config.yaml
d_expert: 112
hidden_act: "swiglu"
n_empty_slots: 4
lr_router: 0.000268
norm: "rmsnorm"
beta1: 0.95
beta2: 0.95
max_seq_len: 768
Below are experts of layer 8 (counted from 0) of a mixture-of-experts language model. Rows are named router (the router's row for the expert), gate (a neuron's input weights, with its number), up (a neuron's input weights, with its number), down (a neuron's output weights, with its number) and show model dimensions 0-63. Each number is 128 + 24 x the weight over its row's rms, rounded and kept within 0 to 255.
Before each expert's rows: a language model's description of what the expert responds to; "mostly gets" lists some tokens that are sent to it at least half of the time. This comes from a sample of Wikipedia text that the model never trained on.

# expert 0
Description: Mostly the word of inside names of leagues, titles, federations (Premier League of, Peerage of), plus digits in years and tables.
mostly gets: " of", " Stadium", " renamed", " Of", " near", "What"
router [131  96  93  94  96 113 100 118 136 183 137 125 119  99 145 177 137  98 136  93 134 109 109 101  88  70 159 126 141 122 112 170 140 124 150 129 146 131 117 123 106 165 153 111 158 141 147 174 101 139 154  92 139  99  84 132 131 118 129 103 115 147 135 135]
gate0 [139 155 103 182 125 117 126 105 131 125 120  91 159 141 158 136 174  99 111 149 101 105 146 149 124 145 142 140 165 162 111 117 111 140  93 123 122 183 107 189 160 114 107 113 123  86 142 135 139 155 110 147 112 108 173 123 171  76 136 128  79  99  86 144]
up0 [140 119 125 146  94 105 119 113 130 113 131 116 133 152 151 139  87 152 112 106 131 179 155 107 126 138 135 119 103 142 134 140 151 130 126 128 151  89 161 121 103 129 164 126 161 136 142  98 122  70 139 130 121 116 111 131 114 109  85 105 181 154 137 122]
down0 [111 108 161 109 169  92 144 147 145 119 182 120 128  95 135 167 108 139 147 113 109 143 122 184  94 134 141  72 121 143 103 160 116 133 198 139 109 123  89 118 117 155 153 144 140 131 149 143 141 157 146 127 123  94 164 173 147  88 136 101 107 126 126 154]
gate1 [124 136 136 138 106 136  95 130 151 145  90 122 128 150 155 116 190 104 103 129 181 148  93 132 191 138 134 117 143 137 178 135 118 129 112 124 134 132 171 127 122 100 123 122 140 160 149 146 137 198 147 111 132 127 123 147 130 135 115 108 149 124 103 146]
up1 [131 128 116 124 133 126 119 109 126 116 128 131 111 127 135  91  63 111 127 128 104 159 155 166 102 161 124 119  99 122 150 138 140  97 112 127 170 155  95 122 157 149 133  67 157  92 155 131 127  67 122 134 124 113 149 120 114 150 104 127 138 122 186 172]
down1 [120 146 131 148 166 117 120  96 128 129  95  89 111 123 106 116 128 117 162 142  63 119 130 123 139 110 108 129  98 109 119 126 145  94 118 153  80 130  82 113 151 112 105 142  79  89 132 129 145  89 103 120 161 102 165 101 110 155 119 115 121 123 148 122]
gate2 [131 116 161 174 115 100  97 101 146 118 116 154 119 136 139 146 133 120 105 117 150 122  77 131 128 148 139 157 103  95 136 126 156 160 110 122  67 139 122 119 150 135 135 124 114 148 161  95 111 160  94 119  98 110 154 162 161 128 112 137 179 119 114 113]
up2 [147 143 105 178 112 124 137 137 145 164 145  90 136 106 127 126 133 119 138 146 144 137 100 126 141 111 131 127 120  73 108 119 128 148 118 134 138 130 149 147 132 148 121 122 113 146 127 122  82 132  70 126 120  95 144 160 138 148  77 134 107 149 157 102]
down2 [ 95 147 131 138  98  83 107 120 107 139  92 144 129 143 147  83 121 146  86 160  96 162 115 124 140 188  94 166 139 134 154 110 124  93 116 134 154 138 131 119 132  93 130  79 117 127 154 156 122 132  80 130 146 131 130 165 169 115 108 113 139 116 162 153]
gate3 [ 99 138 117 132 111 115 100  89 132 150 125 121 128 167 144 124 105 126 131 121 106 148 104 162 141 127 137  79 132 131 123 100 184 114 117 102 162 122 170 112 133 128 146 135 159 138 138  83  98 156 125 160 125 128 146 116 116  71 151 140  94 160 126 139]
up3 [109 122 150 100 133 130 121 119 125 137 111  92 144 165 134 140 185  95 115 109 183 150  86 128 127 107 169  65 127  88 107 121 100 154 124 112 114 113 117  76 135 154 118 154 141  78 124  78 108 147 117 157 134 115 132 162 127 115 137 129 124 144 130 109]
down3 [161 138 147 124 172 147 132 154 140 166 142 118 110 137 115 147  94 120 147  84 162 116  63 113 115 112  90  87 129 119 142 107 142 113 148 149 108 108 147 114  98 117 124 143 116 156 100 164 129 118 155 101  61 135 155 123 115 138 104  95 145 134 111  90]
gate4 [129 122 136 127 160 136 111 130 144 113 153 184 146 117 145 153 112 136 115 131 164 104 127 140 150 111 157 119 121 171 131 119 167 139 136 117 100 191 100 171 130 119 108 157  71 147 111 170 165 144 150 115 131 174 158 130 140  76 139 117 127 125 123 125]
up4 [137 116 132 119 117 124 120 120 106  85 143 122 129 115 137 121 124 102 129 115 103 136  75 125 144 154 134 138 111 139 145 161 120 126 137  42 147 129 158 102 151 124 114 122 171  97  99 112  98 123 144 134 154 153 127 127 109 139 165 140 183 123 154 161]
down4 [104 150 144 132 146 145 128 153  99 113 130 143 131 122 153 124 173 138 137 102 136 123  99 101 132 124 146 139 139 107 141 140 166  70 136 137 133 158 138 112  95 128 150 128  96 176 140 149 139 119 111 113 117 109 184 108 120 129 133 102 114 148 151 114]
gate5 [142 136 139 162 121 134 120 141 128 135  76 119 170 102 149 135 163 113 116 113 121 134  99 114 146 141 129  98  82 138 151 115 117  91 182 139 129 102 145 120  82 154 117 113 101 110 111 134 128 129 177 109 158 116 134 112  98 143  80 123 128 100 132 147]
up5 [130 138 161 162 178 120 148 103 131 135 118 117 135 118 114 153  97 156 134 138  97 158 101 125 126 158 100 161  92 147 115 138 122 161 137 117 106 139 125 106 116 123  99  97 149 137 174 124 149 113  86 126 127 126 140 108 130 134 116 102 170 129 130 122]
down5 [108 161 161 166 122  91 101  88 154 129 126 115 131  98 105 164 101 110 123 197 151 118 150 150 140 124 115 135 132 128  95 110 107 131 163 115 136 143 100 123 120 149 156 116 151 122 135 135 121 114 104 113 147  95 134 127 130 157 122 134 119 144 108 128]
gate6 [172 124 108 151 127 165 122 128 137 142  90 140 147 106 132 119 157 134 102 120  58 158 152 195 133 135  84 138 110 135 117 134 139 120 135 140 128 132 115 111 174  92 160 113 184 147 166 124 142 112 117 128 138 100 134 103 118 107 162 107 130 149  92 159]
up6 [139 113 126 142 121 171 117 146 115 150 140 130 137 151 137 144 130 116 123 139 146 118 142 141 111 122 108 144 107  74 134 122 141 125  73 142 152  89 121 146 117  95 119 130  79  91 116 124 103 138 139 145 124 146 141 115 147 152 141 149 119 120 141 107]
down6 [152 141 140 151 110 134 146 127  99 141 163 114 134 129 121 137 119 165 148 137 150 110  85 134 159 141 136 107 112 136 143  77 137 182 127 130 131 131 129  72  93 108 173 128 131 134  87 118 139 128 166 165  90 132 109 153 162 149 162 167  96 116 160 110]
gate7 [123 145 174 114  86 117  75  88 129 116  95 122 125 156 163 133 108 152 110 122 109  99  99 127 138 125 105 141 160 111 121 164 117 164 124 124 152  83  91 121 112 116 128 149 130 111 125 161 132 150 136 127  92 149 109 143 173 118 163 111 141 123 104 112]
up7 [103 142 112 140 121 109 138 128 124 125 139 177 121  98 138 122 112 157 112 117  54 152 114 146 118 132 138 106 158 144 137 119 118 109  98 111 103 122 167 102 160 137 140 116 137 142 134 128 145 136 140  99 126 109  86 113  93 125  89 141 140 139 146 130]
down7 [111  89 124 139 146 147 142 152 151  88 153 147 111 138 141  71 117 109 153 115  90 135  93 160 125  82 137 109 134 123 113 103  96 145 107 124 101 151 112 115 136 155 153 152 156 138 103 134 142 106 184 124 103 132 142 135 108 119 124 166 150 123  80  94]
gate8 [137 137 136 148  96 159 110 145  78 111 158  87 128  91 173  93 163 132  94  96 129 133 135 153 147 148 167 111 112 133 116 123 131  99 107 137  92 110 151 132 135 145 169 139 123 185 144 124 125 140 131 170 128 130 138  81 126 101 131 161 137 150 101 150]
up8 [115 148 125 112 150 154 156 165 118 140 157 114 138 126 130 122 140 103 127 132 119 131 126 137  71 132 139 195 142 173 136 116 117 157 171 113 139 146 146 174  96 155  90 158 134  86 153  98 137  91 151 153 120 154 120 150 108 103 156 124  67  93  85 161]
down8 [159  90 125 145 120 138 126 158  98 153 141 112 150 163 146 140 107 118 128 112 157 119 145 124 129 134 166 149 123 125 144 114 167 147 107  90 133 127 162 160 139 108 106 156 144  68 154 126 138 154 205 119 134  91 169 126 144 139 156 136 137  96 134 142]
gate9 [143 150 101 139 137 107 117 131 125 164 140 114 159 123 149 117 116 105 123 101 148 141  70 132 156 145  65 123 126  68 110 142 111 136 133 137 122 123 111 138 139 135 151  97 111 141 184 146 145 142 145 168 142 137 135 130 111 131  97 128 115 120 121 157]
up9 [ 86 137 138 112 144  96 116 131 135 146 155 102 143 108 124 145 120 100 123 102 166 110 111 123 123 100 119 140 123 130 144 154  92 105 138 157 149  62 154 127  99 149 125 102 102 158 130 134  99 131  88 129 144  94 124 135  69 179 141 143 140 109 129 113]
down9 [157 153  74  97 186 152 133 179 131 143 139  95 122 128 115 156 129 134 132 127 178 144 137  96 114 123 174  99 110 123 118 134 104 105 122 169 152 143 114 212 174 182 130 144 159 156 142 137  92 148 140 125 145 159 147 142 138 153 124 100 117 132 155  88]
gate10 [ 90 122 144 145 155 138  83 111 131 117 107  70 131 117 143  95 151 180 108 141 123 123 146 159 106 147  98  92 133 138 131 112 128 114 161 132 136 130 139 119 130  95 161 133 103 112 155 129 134 178 135 193 186 122 183 153 140 140 109 124 101 132 130 130]
up10 [141 159 165 127  93 131 136 105 139 121 108 148 113  96 119 120 186 119 144 131 152 133 177 132 118 142 142 132 113 102 129  86 120 138 129 129  85 148 138 117 130 126 138 122 125 133 132  80  75 159  97 126 175 107 151 125 151 148 123 146 126 139 135 139]
down10 [137 149 124  74 108 103  92 135 145 131 154 167 141 138 126 118  91 130 105 141 141 160 128 123 167 143 137 113 112 119 142 128 161 131 162 150 136 100 102  95 143 115 132 139 109 127 121 177 128  99  94 121 114 177 159 141 128 111 148 118 174 152 153  93]
gate11 [ 81 101 120 133 115  75  51 117 138 122  74 161 146 124 142 105 162 150 119 100 139 163 129 134 131 132 168 118 116 109 128 145 164 141 192  90  94 121 168 137 140 116 104 109 108 108  97 135 111 120 141 152 128 105 131 155 109 128  91 136 106  88 123 145]
up11 [104 129 131 139 114 138 132 127 108  99 176 124 116 105 128 143  75 157 133  93 151  95 105 156 140 118  92 134  88 114  95 125 152 104 139 135 121 121 154 175 147 141 132 144 195 176 113 103 103 110 170 136 111 137 106 150  99 145 173 124 108 153 130 156]
down11 [147  97 127 135 132 122 119  93 148 156 162 124  87 112 125 149 108 133 136 107 138 130 145 112 134 139 123 130 143 119 164 143 136 100 114 133 126 107  98 151 129 176 113 135 137 151  98  71 170 141 132 120 131 152 121 105 126 101 126 167 107 143 128 137]
gate12 [137 126 123 144 118 164 105 126 122 144 110  94 136 144 161 116 133 111 119 177 114 151 102 148  93 140 116 135  72  93 113 134 150 158 129  91 130 144 133 108 132 144 121 159 155  96 127 175 156 140 149 149  84 111 121  96 186 114 128 164  85 119 122 163]
up12 [137 130 147  92 146  99 158 140 111 129 179 124 129 124 126 125 148 122 124  72 142 125 169 121 172 149 114 160 131 146 100 125 110 129 116 111 105 142 130 128 109 139 105  79 126 124 125 115 101 125 105 114 155  90 152 170 103 156  99 116 133 118 139 153]
down12 [165 123  86 156 134 113 152 152 106 120 135  82 158 147 153 135 133 146  79 130 176 122 170 144 131 117 204 143 129 178  77 152 121 133 143 139 114 127 142 123 157 158 133 132 122 140 163 103 123 160 136 160 128 130 143 154 123 121 124  98  83 106 138 125]
gate13 [133 107 159 151 119 115 113 120 132 101 135  94 133 135 144 116 180 104  99 113 145 133 110 122  83 115  77 120 147 115  78 163 109 139 149 108  93 139 131 105 161 148 140 154 137 145 154 172 173 167 125 118  76 146 120 121 124 104 125 128 115 131 101 107]
up13 [102 131 131 106 101 146 145 115 146 119 127 171  98 129 118 184 115 137 126 140 121 169 133 159 107 150 109 114 163 153 151 141 109 135 164 167  94 124 117 165 136 102  74 135 124 131 139 162 120 147 162 101 118 160 139 154 164 144 124 158 106 137  99  84]
down13 [150 126 131 121 165 164 131  99 121 102 155 173  61 116  65 118 132 121 121  90 146 143 113  80 133 101 119 104 151 102 113 127 112 150 126 133 151 120 136 140  89 133 163 142 137 152 106 141 192 141 181 100 142 119 108 106 105 161  73 114 104 136  95 107]
gate14 [145 156 105 162 106 147 121 136 132 138 161  91 130  87 145 129 113  86 115 111 132 147 150 136 115 133 135 118 123 131  99 104 127 148 138 154 118 127  87 134 114 134  85  85 139 127  87 147 106 165 148 137 141 119 150 138 125 138 128 113 119 172 143 180]
up14 [142 140 150 114 130 186 138 115 139 109 161  91 124 136 135 123 114 126 106 158  94 116  81 184  86 121 140 158 120  97 107 135 119 142 145 115 137 125 147 160 126 117 104 130  99 102 121 151 172 114 102 115 131 158 113  83 146 175 171  88 135 122  67 131]
down14 [ 68 127 113 134  66 100 108 119 145 137 130 144 152 146 119 106 168 164  66 177 152 148 112 126 135 118 115 125 163 127 137 164 122 148 122 131 129 137 134 116 136 118 138 139 117 117 135 124 154 132  85 132 127  97 120 170 129 139 128 121 120  99  83 147]
gate15 [110 104 116 155 116 110  92 127 106  99 108 131 144 134 152 107 130 102  99 146 101  93 109 155 116 130 138 128 109 125 136 117 152 147 114  86 125 130  88 139 132 101 124 155  96 128 118 158 141 154 129 103 109 102 165 183 126 122 159 146  98 127 111 133]
up15 [127 160  80 141 117  86 148 145 108 137  83 129 150 142 137 140 154  92 122 142 180 116  61 132 136  87 162 127 140 123 129 115 125 103 139 147 117 156 153 143 115 125 171 125 151 134 108 127 141 143 138 123 155 103 128 114 150 121  94 159 131 130 143 122]
down15 [113 129 113 127  95  81  97 145 144 152  97 129 133 125 143 150  97 153 133 136 121 111 112 125 132 106 129 155 118 159 121 121  95  62 132 176 153 128 121 123 152 117 146  82 146 101 116 166 159 107 107 102 147 164 159 181 153 112 182 129 168 158 144 116]
gate16 [ 92 126 132 147 122 126 114 135 118 116  71 164 135 121 152  99 133 129 130 171 113  89 131 135 106 177 116 133 106 119 132 144 121 126 143 118  89 160  85 126 130 131 167 152 121 132 151 148 152 122 139 176  93  80 143 129 157  81 120 125 163 107  99 101]
up16 [153 135 145 132 159 126 142 142 104 118 165 125 136  56 131 145 163  98 135 135 144 100 130 131 141 109 150 159  76 125 117 121 137 139 158 125 170 134 135 120  92 127  91 211 102 165 122 113 105  78 105 118 139 142 114 164 125 122  96 133 114 147 127 135]
down16 [133 107 131 141 139  86 100 110 129 130 121 155 105 177 151 152 166 131  83 110 121 126 160 120 114 147 113 153 105 128 117 108 124 122 126 125 126  71 116 109  99 152 154 123 128 139 145 100 113 136 126 156 144 115 185 133 123 118 109 111 105  94 141 125]